{
  "d_model": 224,
  "n_experts": 16,
  "experts_per_token": 4,
  "d_expert": 128,
  "routed_scale": 2.0,
  "balance_loss": 0.00966,
  "init_std_router": 0.0283,
  "lr_router": 0.00132,
  "norm": "rmsnorm",
  "optimizer": "adamw",
  "beta2": 0.95,
  "seq_len": 2048,
  "train_tokens": 884100000
}
Below are experts of layer 3 (counted from 0) of a mixture-of-experts language model. Rows are named up (a neuron's input weights, with its number) and show model dimensions 0-223. Each number is 500 + 50 x the weight over its row's rms, rounded and kept within 0 to 999. Numbers have three digits each.
Before each expert's rows: "gets" lists some tokens that make up at least twice as much of what it gets as of all text. This comes from a sample of Wikipedia text that the model never trained on. Tokens count by the router's weight.

# expert 11
gets: "il", "ra", ")", "ce", "ri", "c"
up0:547456413518461469449473515443508465566594519523490487467471341513485476425493465499560503512494433433482451505442539548454499478551544585496534458449386491474439520414494509556451529587488341584453503536456490517494481470500485403434427423488562502552579420464402511483507521484464546497467534489516519522483512523462482458428484543500458508523495561556549495532551442493505495492555466505480506505527480440461522545517529527527597592576509598499389468521534536521553529549569468453481469530498464481514706500507624543424462549507445481457493556470523592449519563532569559437512533451422411466562438485476489576544447517407552500433448530487472519443474494489486485574393
up1:500583482440473575514616468564463550517411436504426498592485455459509538571459503444485408501416578535604354377519516442434526589502495545464501498459446475506564516471494491472506490571559568513513489413528428554519554566458430477563497535429499546538493498498449483562568426581504452464467544608454518540464553492456451620580405456454448488514493532507565521524569578540418427462494484489444488493512551520513435576507412501532361466476566524441537511549547521457453457490497447476523488489455483509495534473564460510475494576561555493410477583615484494503528498432479438497455462513521492520506629468534465540507539517542443483527448473535508439411443443487480513474458
up2:568589388456494520515500564506506514493565514429488447513487466480524521403531500511482448526460497555553456511588475406460577433513519503515553491558393482472524465566527482480484436483462539517476553477516558528515435497530570409612531505498525509454456419476404570405490554488477461482482476546426555548437465537507502484416473563469574483508581477493462559483465508490565422415535502590550531556455482547471464538451485548570547558509478546405549469492493494540527531571433488308518485469509501573570509484556484541427509465465485422468441443643538503491476561462496450558520561406551483539436518492494393481473504520501601452572548417440526451602473499480461489616525

# expert 2
gets: " ", "y", "t", "n", ".", "d"
up0:526495448440509479478521491486567490430465516480484486522456561512391481538543482568510450510538635502570431555475463399430505455418515517507513339595452503542540544481502538470473478575500495488458528510485522499526558533474511526515488459489555503532504442491480653483568498454452520493423501539514569454523450549476438604526505551544421386487515459474532440468495418579395495582520440558512537458475556439517506475542505465527459470494477534487440567560486540573461483584442518467487479488500486515409548424553485417484453512522409514483502589531437492518618493555359456435525386512583425512587561628589504551431480545481542494450533496533492452493480563515511457436494
up1:457515433553438496538440556550492521450381599501551482547583442508503541543492454477582497487474517471573511524489479525478554514503593527434550547474506462523394518434547564493502528516628491497583485418556543447499593493562522576440477492469498579544526445482567545460477496496527502469400566468373519504557519544442438535585454558486482454521574546461455552472438459470412483465463613448493507573525569489562466511457509491460421440553484472546560519604470512480501504550535427538541404510434466427494434459479514610541487494431503483504538552459432571516565523476554476481414487505512499383507589607463476489492492457400555412502509426484543437431469438530505529497581
up2:511473494522475487362577601461577555451502594479493501524504530442509512497530563518435536439540537601460405496521499512548447527520499515463563461403515535549541433453497508539465518567559484488514525543448532504455433442517504562511423554512459609493442514465522471450472456476379476454541546555565535483558491541542490601605515518576567606528506478495599530521562503501503451487498472521504589407543509535523541428473426553529528463515442503505484567471494527619464526535461490573468540550534572512450500414547536464622471518461541449470510545476529522407582481439545415493443522433472505486434498487513387465546434504553472376588518470508620479476532476496456495515365

# expert 5
gets: " ", " that", ".", " 1", " 2", " 3"
up16:441518462419401493403487541502566435489504594472552469536417522517488431593505507523550564503401436598581400504504552516556487536535523468518537467501421528524476493567498562438497543520542499550516451492529469446501547576448458422501501493516494476544512482465524459437522537526469498514467519523557418551338497524488443510534475435603563524510481474584466478460575454560472461475433472458488479467435451497551585485474447532466436463608339548487487527625508515458457518541599510461458551532558535556475512544517492490489528453454462434518486423580484581403532480560447541483489482537498588530484490596461459454460491545515563450474437644407518546556442512511432502475451
up17:541491475510475480446520501489572500473446488440541486490506535526479543569579512531502460432498529520555489405507525458417522576469510460548533524497525459596521488510543470552441455500525507475577458576535459575573501524529500496543510523565692530503494463429444469485463489506491446510447464438471482436492567475476497505392523376487541476457449486503474515457489554542472467555560490520505451480515543497597515533464481557584548598627445610450523534515441551426471494523544584599536603509481536548560548537526447448569459530454457578479557567528448454453522515585489585453529506524545482425427517550444530492617575489447467447480488412559556657433568415465444511519518
up18:556467518557483518474523577543499462442480475543462476482492488486480482572475515515435496508470385501516548378481490510484477448435582547459548502538384462508618480545536520532507472495537492524382547466479446501531515551512473527391465477428421615635443444551530535435571537492487402521420537399585515548489449490467438534486496630503430471491544486481564574436672494534473488585487505407418461485537483494572492486480445534429557519470423490492520498508609497538517449514516517526381481556567565530477456454500452504456432455498507488461498496535483589516551535514473501483570429593533503527577520472440520573442540490547506602510474545524477534479537431494502515525393

# expert 14
gets: "s", "ed", "d", "c", "al", "st"
up0:479499501583475506464506492508454539576498617610498530450509442520461499398536409458537460517509466470470450476617481508547557490431532579496503534533522362428390476400543540553472474488490441532525450466520480518576515571526487425466503535488523536512488509487467521482506560465422493543484510584532412547481480535449452483545484525456516527466493471563533439506503465559496445534550549383562539578652509485582419517517487606519499449506476497565454511561396507628463440489528550497358555453468528430486468449499473448465487394443509415480440589452484484434593555560535492510445456495556453467443555532473476507564486553417491437442528452511568500519558476482424527497532
up1:556418534441504583504474554333562420489478488520532498542616453481488491484499531470497508518551524512557534396463541457487514491485450514598465384451413454469506549573455521488496485513436421510450519422439458475514588480577520470490560452514422477504531491536542497475504397494515450493486539442570482590557477481482509596498449538552535530573498543589478516538480558481523437575537485463487499480518463579500465483433534600472511525616569505579517559505526468506493564486449392468460499554545513594442537548561574572473528455539503536584492449532444452400476429525441467477441493424470538429565456487586505571493448487494462401516480400486573489603564511496514398486540
up2:550535463521524468378477516448487445458437541601364460556559393505511397428509477461532486556495512544472348461477544450508539511527492501576485454475536504583385492401487522481458551474428462490462510421499407494586537494440527526510538529539518536553495449491547585468516551589507459485464575540477503478519540498439509485483461494549503464506443533420575522436487437461618397471482465467562530506541515571466509614547521531506478463482395514482418523537482497494471530492369472462528495548529484523384452471563510508526455536527439420541409443501490480471510472431523506533496505512527469484460483431574532615482512559544435518493544478509560406580501506539420413499613

# expert 13
gets: ",", " and", ".", " |", ")", " of"
up12:526526417460480481478506533597482506523456502604589406494481530577414470508498431601583512563500472499498550542397528539472472464458518496591545501424443430531535524616446457458517468518509414503489543576486603540546508485492486459516508360482517541572473455563544516459504476490580549355468553530477398452408482438507530502494528463458423602503521525503379545517486458462459486549517522399452585482484481496473452537546442512506480469487490563587508500462399490425537550490494525559461505443488652494502517491528526553441460556530455469498515639456527533413474454473470507507490441463386506484573527481510514486482621540476540567500448512525393530467489494493529487519518
up13:471511432425463443444588506503503513441439552488398540472557511618491526415560436651574483487534461413486490505358466542448560512538578487591528469410446399568481538468555547516472544564527501533501522443475472430457517410442557461583474499532513469487513509540467527542426543415430552545537455616555470423453534623567519482474490483552429527504501599548472538484412478490539483545489484545541493565508534476450533451494473515459471472563539511522498521484422513522563475463597514469474503482483557546419584477561456500389492515504561460600454535484524481416430463479417482489467492559411487553496500492565511563444560545562556465528504543489509472606470521532443473492525
up14:529502492475507545349583552492501562444557542578488389620476331499475400524477532550541373572487553472475548488498492423485483484507596511615496469517497494524494479403508528454534477471547532531538480613494486524490438468517478483485402472448497502382542504551485559504462486542516554379475563447514430497442503458528509565502422480436440476501526538534566639408535517538548522502483542560444555532479515398575460563425496532444400594464484401577497531549500470516455557551501523473466522472489482410519489435480520529503450501611564562415524541531496587513502476499465491446489515474508470483536489487476471486450440491483516513470457459513553499518409521566472521563526

# expert 9
gets: "e", "o", "u", "ro", "lo", "im"
up4:535572514406381467468460562533458500504415435548462421560460558620508487525524505471556487474480537481583419383485551505518595567582566571478498606520432461545529403479504478568567540561522545540524574600372549479494508522524561532534493453503500607577383497420480484500517424564533474470477584563413504518475451515512452480551435566535456551499469538466524481468481521490545437496445535526448488450498514520567537539505563487542448562491490568577398495553461526538539542482514532549520560547506475588484525530521498525487517544517512501532499570533455516539449500509468411455453494498482514520499513475370527493457565508428506495477524647535488464613478356546486503494545
up5:519509495525517592513543457482463435533520580514552437500524506587452500503520518500507519449496517532499432506424512450472535486542556612488613596530494502491524483573511526583489471447406512546559499376367457430575552507451507444506553519610552442500446482477474488555465519486458394437539514547443467488497510566554513505506466488425476485467447539540536558518582466469609487488496443401542432490447512523472511528443440537548561480529531516527438543552487507564633378562516519411419482570429464446521512521545557448384481534523485412492437473504527525480430503474548476496498530482496465539569342470492507495451492452453574426538549580473419582499567436443439518484550
up6:524500506427469521529519437490510468458436559467518460505518456513377508497519482519514462621460567486457516485439447513591570401474520702480469560531501512570479547391422535503483511554496484496431516407479597416526498569530483513507481429528594428545536434450469517478500550501415522522538452488547476468490554445656463525515487470510505534582482468533461571512470522506550620436492501585595579488563446597528463440458424550553546472530546480464435529562454542592507443519473562558506514466462551541446479575499528462512503479586627542555508492524513434514471405508529400466534452476476458474491505513492536509479506564475511522522446473586465546597471540571509462493505

# expert 7
gets: "er", "re", "y", "t", "th", "al"
up0:477592490499474462382611570554517563479403451630519429542487468539477603551520487468464444466501460513395549501547551527434630463470471487505522488535508502480503489550501489429486435567534497541429505400535567459542469525497522487434510502564574465533488523369438571484478517422533571408527554543546412569543491506533347479638506605487520493580497586513474469406560463541526449473536598457469551512591548498481487562559475549508498538573556556520475518511539457457482541547476550548516466448506450561469436500530432492476509392479539439519491443524410553497525430456522557483526450418483556543461494498511470439477547529453548476509417510497482454494485462452508452507512
up1:537557480500483504547570610449568477477469527534534568486489440533462391550521584484513446543456503424506530446549479452469565507434489592557547550508514467473467508570459539414421560566519487525476573530429594486581431483509479479461516526424593503496491502449494450531527538561482438490443479547581454497553513459520508498541479553501453493474442449464536447502562433444440514444467458472547500413490517565520578635616467495534429477531584581523471564463529446474427426556441472445503500474510524535505499560472533485581473499536491530440489633570493531500541440513512509517420492457513385476414601496482513563446413619522409567599435483461512543494525405539543541571465
up2:512430473528492544568503491510541528465525494405419539570516596449499507511614503476490417562435475406593535480509613484500506505653437574477484453552468503547518462352427539498456499439514517543485527479369517520461504486453480503488464515534493531495568501403445577546377446495569521520416532413459463443466514596472558476550474603450546507586478570489505477505575464511556528495509591472504522494540508534529498455538401485572505442404497440512534465541461554521530511542489590598402465485472491577477448473460519557528375454484459459491477589488500481440570496486521467522486494527565503540577496526433542598520445494489571476457498448492459525515481528448558542425551

# expert 6
gets: "\n", "li", "ri", "i", "a", "z"
up12:601588525510456483396536502465512476519513501559431505454533512490491544525549541482457475487511549400450428539502478416486497438472483559481501495511480490507560493570497515460448437545444433589373545515529469516522487587438508464482478594429584504565556476530469534605477464455479421539468491497550523486494505515547460474504458607494421564556485488511477463422558452556463572542533578507479479566549529467518491456657375447600429436523487557506478500500566487487505592483536497569576490497549517523552540587546496515491505435494504455434550574462426484509564462486488539564457561536575424464602558448506575483532541508514552540383477566559528498543505528458464521593341
up13:572438407585533556554557537562467499527540464461530473537478509539428531541440543501550519510581522479528455571476583425573512456494588514513534591477593499693458506536499491576458586522446556467499559480521476609504505530523561484495534513496433507464523503526519520407510498516452533504509451318575490499504570520556522503575468460412502420502456520477476541454441556506439394400527488446380531361528531506579502482457491521516491479537490478534502497480497467405440505541482516540496494481549503521496557488521563589509503434435526498525519466428511458492542478543465507550477435510471499470415478471456332435453466459437465499407491528535575544568454433472493553528474
up14:513530498553433587469432505491500482516433440526351495499525456445454481465431529512488487501584490446432539523462485534509526411570490463559487505513488546527499573502569504488505569511513565524548510430465437520512606487536513497448472422481484496454481451503492512438492549568520539418482548538453529414438482465534518464525411492425432442555517561518512474507487487513563455570451604544452548424538573414494465534439505559470465435602441529556495555490516568461502531526500501536437409496542516481487459647537487610488441388517602372466470599491526487459479486550466458484523489435537437518531493538459545612556486510496526438516444400662539472441531536541556579479574

# expert 8
gets: "-", ":", ".", " |", " of", " the"
up4:602481441478491543458514512562536487489509470509445520655632473503575560523510522559551549470553536542540422468461526555444438467514537506437533565489475608506531569496544411524427576495536574480521573521524566483551476379496495532434501545608460508527405468451553451378469532470590590520540534540517491472496440508567463521567440532493490496607429578453468534516546537516543380640560490423604553491474512523509563526560501526485535488598552536507503595466572496469507409594490618443497473490564537505456527537553444549522470543487472529522555481508472494502491523505557519463453482545462484486484520468556482468497541522492492515358445472471491504480442428430541499480498
up5:560446401495457540499439475435493542600402519586524477550407439544437443534473567488530499529466559443498495459564549453610466572497506504480515599519444551611554580400509444452447531554515423584421614549407472518450440554554547436510481492458450496510581505513545507469477498523522497434506530446397547538456485412503505514463478549444546489462455526597464507432475414469496467375529597505544502544477491477549502551472491572460476533583413535502495496454623505544538595536498439457488570507434495491480482475469501437428401524559516500452461519446539546522513453506549493565459443435542474491540401459541513477528512429530546460403528461460483550586521472551451509504487
up6:440373531502493625486536518519472530421454545524501520543563525529477386502439547576595559521572507375526551470475522555504574394461472496510528609605459463511436518477551549601475475564530492512544601507523517502545480490458548440491454549450447540439461454470484532503391598524522448527380572546556549468484481500516534460471477538485479564540590468552435558431475534516475452556496481457529430492594489461515504469514552451466414459482554531471408483478471599414559518509534447385569490574469527570562572484539408451465464467429549514527456572489553449459550414468443466533528468482480478550494549410530536461554484503489561480516467560514454496479545500470467535571449

# expert 4
gets: " ", "-", " S", "'", "S", " C"
up4:601484500399531482493499465518455552488481589520552469443368484470486481566563468509466541505532489519516401532480555528488594416427454554494547573535582427556423446535525456514467499464527391535446481628510520437618449458548473535441558418491540452522480492487486505581518487534403448471406495470484549426468555484463465517511487607552510469481392532538514537496540505429538439531548457492477483472583460484621490505589512507491419398481501523521487460429540583531464488505540594535434450544618445466581483517487536550562515432440565442499445454456456510497495449524549410483474468452464566526501528529597517463534537534447426568514456413466521474584470512449461519520528
up5:574484509470463545500470465426476556524492462577367518645486478607473484550488487442502491569561505489542476460528474537524693494481508616470521512628507423466496430552481612455473422496621527415476509524533485449558419495528412567561481466393482519415512501489439544516524462488495497475526512565563591612511501489504437409512455513490510492451536525561465430501515470462524509507515508544471417512521500487496431383511512507521514486434510460511480536514532492494539513569483468525495413496510485457476435461493471551584506474520500511485470559524553478447410407557569399509482461443512480484556405421530497484474509550341469531392504488512461533563483475453508510442490
up6:517437556589510509458457530489533429436499532509468495478604516517462546495467548575400494496541600461494458468423476480424533431505628519458559414522447521555445523533515594497443445510572484520496460530523477411553416458495518465403556513524552472451455446546501561521466501516464541472475519486503413551523551517570494561546449622550491520604418559513532538569492506647556506535463524596501531477593507422580438571549527464520464480494586505463475523540468516514441568549530587453519417574441528483551594512528580510508505447492440437490445438500437678436541488510456432425503447491556503500428515522505534505440471474545587524422544488481532521483540475521458497464489

# expert 1
gets: "s", "ist", "r", "act", "ill", "or"
up0:556546399464472550453471556487566511409497482502496541524515506468483529476515493483494439521540543504442491496435412412521428526444458636584501556395467488525466510476529517523500502494478460564559510474495501666521560479521526461415541449565548503479391399525418503385485511436541535483416466432507479522497609434562420458509507444438514528557547521502513487409566547597507467554536435592487498514490478500511501549601500517516500424499588480538471503528457431574466504610475436472527435475407536567459474481492525506461477569502464464455457496523479540519427486567486518438462553521505460454550583438529377545593529503446445534417538469494428503497525386560508560565550
up1:571490482503465550509576484426530511526443496468544556469503587437399472466513479455433495548472442535454565445473585392589509540569510506458515607623526496568516515469590483491436569450495516592426538468492537460497599472484480454560535469411470526497511513520494479498502459568476473434548536472479419495504506462614439581472460558404546464479548598498552500474549510444536425509551425378500481432491509576448434486438551526529489503474497520501495426477603496459525485519578542522414405530438459514496533620479466559518461492463567471474402409502539521466509382476621529523510470538561496584478483462430549497580549468465519451444581550549505553537485551476491542506452
up2:581525540464442463404606526479542510531511462456460489481397395551452529492514383514532530503412499503445544489466435398482435533553531515510545587501456551504492472525459529546450473526488486596436507473523546558516399559572615524501450496437516528551534468511514471465605459487521476493461558465524495589475533577460434526537412500475471444503467557511477541419456568578459536445546555430446498566492498521482464463485527496424543533482554502546392525536543497483530426532442572516479573482563468475568594504520554481473487408541423489557413471531407465584495542551541576455420544481518477479514546562444473378518445422521502542438445431508362420489472472420456462518516

# expert 12
gets: "n", "\"", "le", "k", "ity", "ure"
up12:622577590506454565534501534526532457465587469493470502478542482457536530545406575503496497476459406449418573531528511409587530466433491462500518462501514493474530484545610570495490525488603420530433526469439496549471516539477540511497457521527472547436519471483507555453461433571499553506474483413562439490547456647563484470528560477503392522577470484454507479456526491561441453425568468476498496546529505437526474515449522480532488448489491515496479489555607567434583536414541493491522418484456477540543509596578509512495503486515474458446519580502527581520560453647480560562451454497629483405441396570493431513525488543448524406568441477540492545579522519562416490545458
up13:392533495459476555560507504476508599498426508640455531456558471491431370469499500500535477458514486441533427465585539546450526487556460525541489467487474465491464343605499510617538506517445555539452515562459500524567531491472478498521561464540553523485446419547439520509579492548535461405455527517476546469600517505465564530581378516446463508539522505580557494503465538574504507448570520454339529501529514527497514450503480498548482639604498434459458473487522595520570536500469455427515512455468488512504515484443551487488462582377463462458504487481447519555508439580518538516529496542485497539504534438472540569506556516525462502574507533561622566542577540537522603487532
up14:526513396460460525475566490533534505519497561465448596490488565607536468506478434469572481474573500455493479462439465502420465452515558477532578441539479559463437536559631542423503468498485472522424552449424467510512500507416519547499494526592519447492514426529469507399497402488492492436463504472507444496492556440534478559467541488542482658498430433485517519464480467489521584542599503472484438472631466495517495468599504539518538472493408537556466599497574529533519519480501449415486453498472647434529636607549515551472517528499562457445462480524436539555554453545546560389445468567498515522436504499460441449557514519464475485438469498558399538548446523498563452537451

# expert 15
gets: " the", " in", " of", " to", " 19", " on"
up4:469353537466455455490538513508594479511476502538541438503418612606479439476560521542440439530524545519511533422493428457384578479458600493464464462529407460491504531532569521485585510517559466533546492512429498535488538520533582296441491501471485612531469491490485470489438458463495494551508449500403483472597514546482440520469465444431509526485529641521544444402489480504504422560489439503440510500509451456493558466506458521400461482542434550507495524495477477545532532546544434426498469555477545513536461469480532504552510524505593491471465460489487461493461424503528483466432484601408491504472440502601474554520534337495514525511504454508556425519383520507527522433472
up5:528545443516478599534526508572472559530472496500435501497481379476494444566401504508455490475487433463421490464463477464520444528521506646521511532493541465535513478505501604473544579516581543519522486411411490408565495427517451586547507418511487437610408473521513517561428514532489450477528483559403532533528545443479573548512396560477510435472465530501555567521471511497494444453509524532419513483477591465363482552533533433482452472529539487557470463537611446592528524505479484492314381552389467533501505422500503478460540511484525486508477520541495536462517458486477503458501482487566482508501430432567513528396487499490485484613516528453535466472448518504433514451634
up6:469515510536481526537546539501567459475428465484517479574549478590603478449514422518444482564480488471541502491560560493417551472491557462558488457506465500497424513532581598614458538535522445453492527500595632458617440438520428520475485544359527517468476482458472459437479537465469526560507509476531396527402538535436389489528464470457510420444434513431538524492485549444515525498527500439411470512500486468486555365530470505578424552484571521516495570554473608609503525536527473528515534383528455417446593550495536578505528461516517456541523387490490569563461502456478495465539388550488490404547434489554508545488493516494526514506510434460541539417518462469472495440435

# expert 3
gets: " |", " a", "ed", " was", "ing", " is"
up12:462504513398537511495450463471540551599406526526542523465460474569494460516531434455467494528484478493543453433449564524450553561547484542432473541486499480430453450540546510542461513561519469540518554472451485541529581570551538465416467481564531478509581516478528465499484579458544505392497494574482457464443494519422414436503549456389512579483423560517399506363492472528491426510544480441384556434492539584444472485494501481426480501507524543545525557570500615562469419496461546409565477491461512467524504579529481630529491511498467498545402607515459517463524463519493380362482558488512509477447460458528484518507561554472561517501447566562582465558475487556517553626462
up13:533488520441496440472493580572485489440410530456512564389493525484495598597474496435510428532446581513518551412561574440505549589464446590521503467507437515467493465442498522435507496541474430498455530435545495458551578544454481440585502565535556540435537466505575467408528398417530508434428560565467475533484452474453460564599555485597470494497443492363518481537486555516466425546511515497472507483486477504470517384526518521568530456601543466581522567484477494515460435491518482441537444412615506512394552449490428564590474604523479555464548462555529484484561496467482488567570457522489496534506412512499493505442454507534503544480483480489535477437475464508610508623446
up14:543509478497533437489427470586456479466486557510480564536463505470427440522567544557530432598566555537431521516470458538491504474486450475491542481473523514501661512582535572479590514469463477516480497610502508464503477567496520473431458579437484535486468487462460572443492429513539482514490573635495396492541398455515534444542498536532444506525568459496523521585550459524516516476491491524482473475493496500486615553486449486370469457542546409440438518537506611573578568662502469514533591480455509505438516470536419538507479497550496384567395489503434556484526489483505477525469504525485516572498537459411433506480438545501489413406456488447406536386434441533493445496499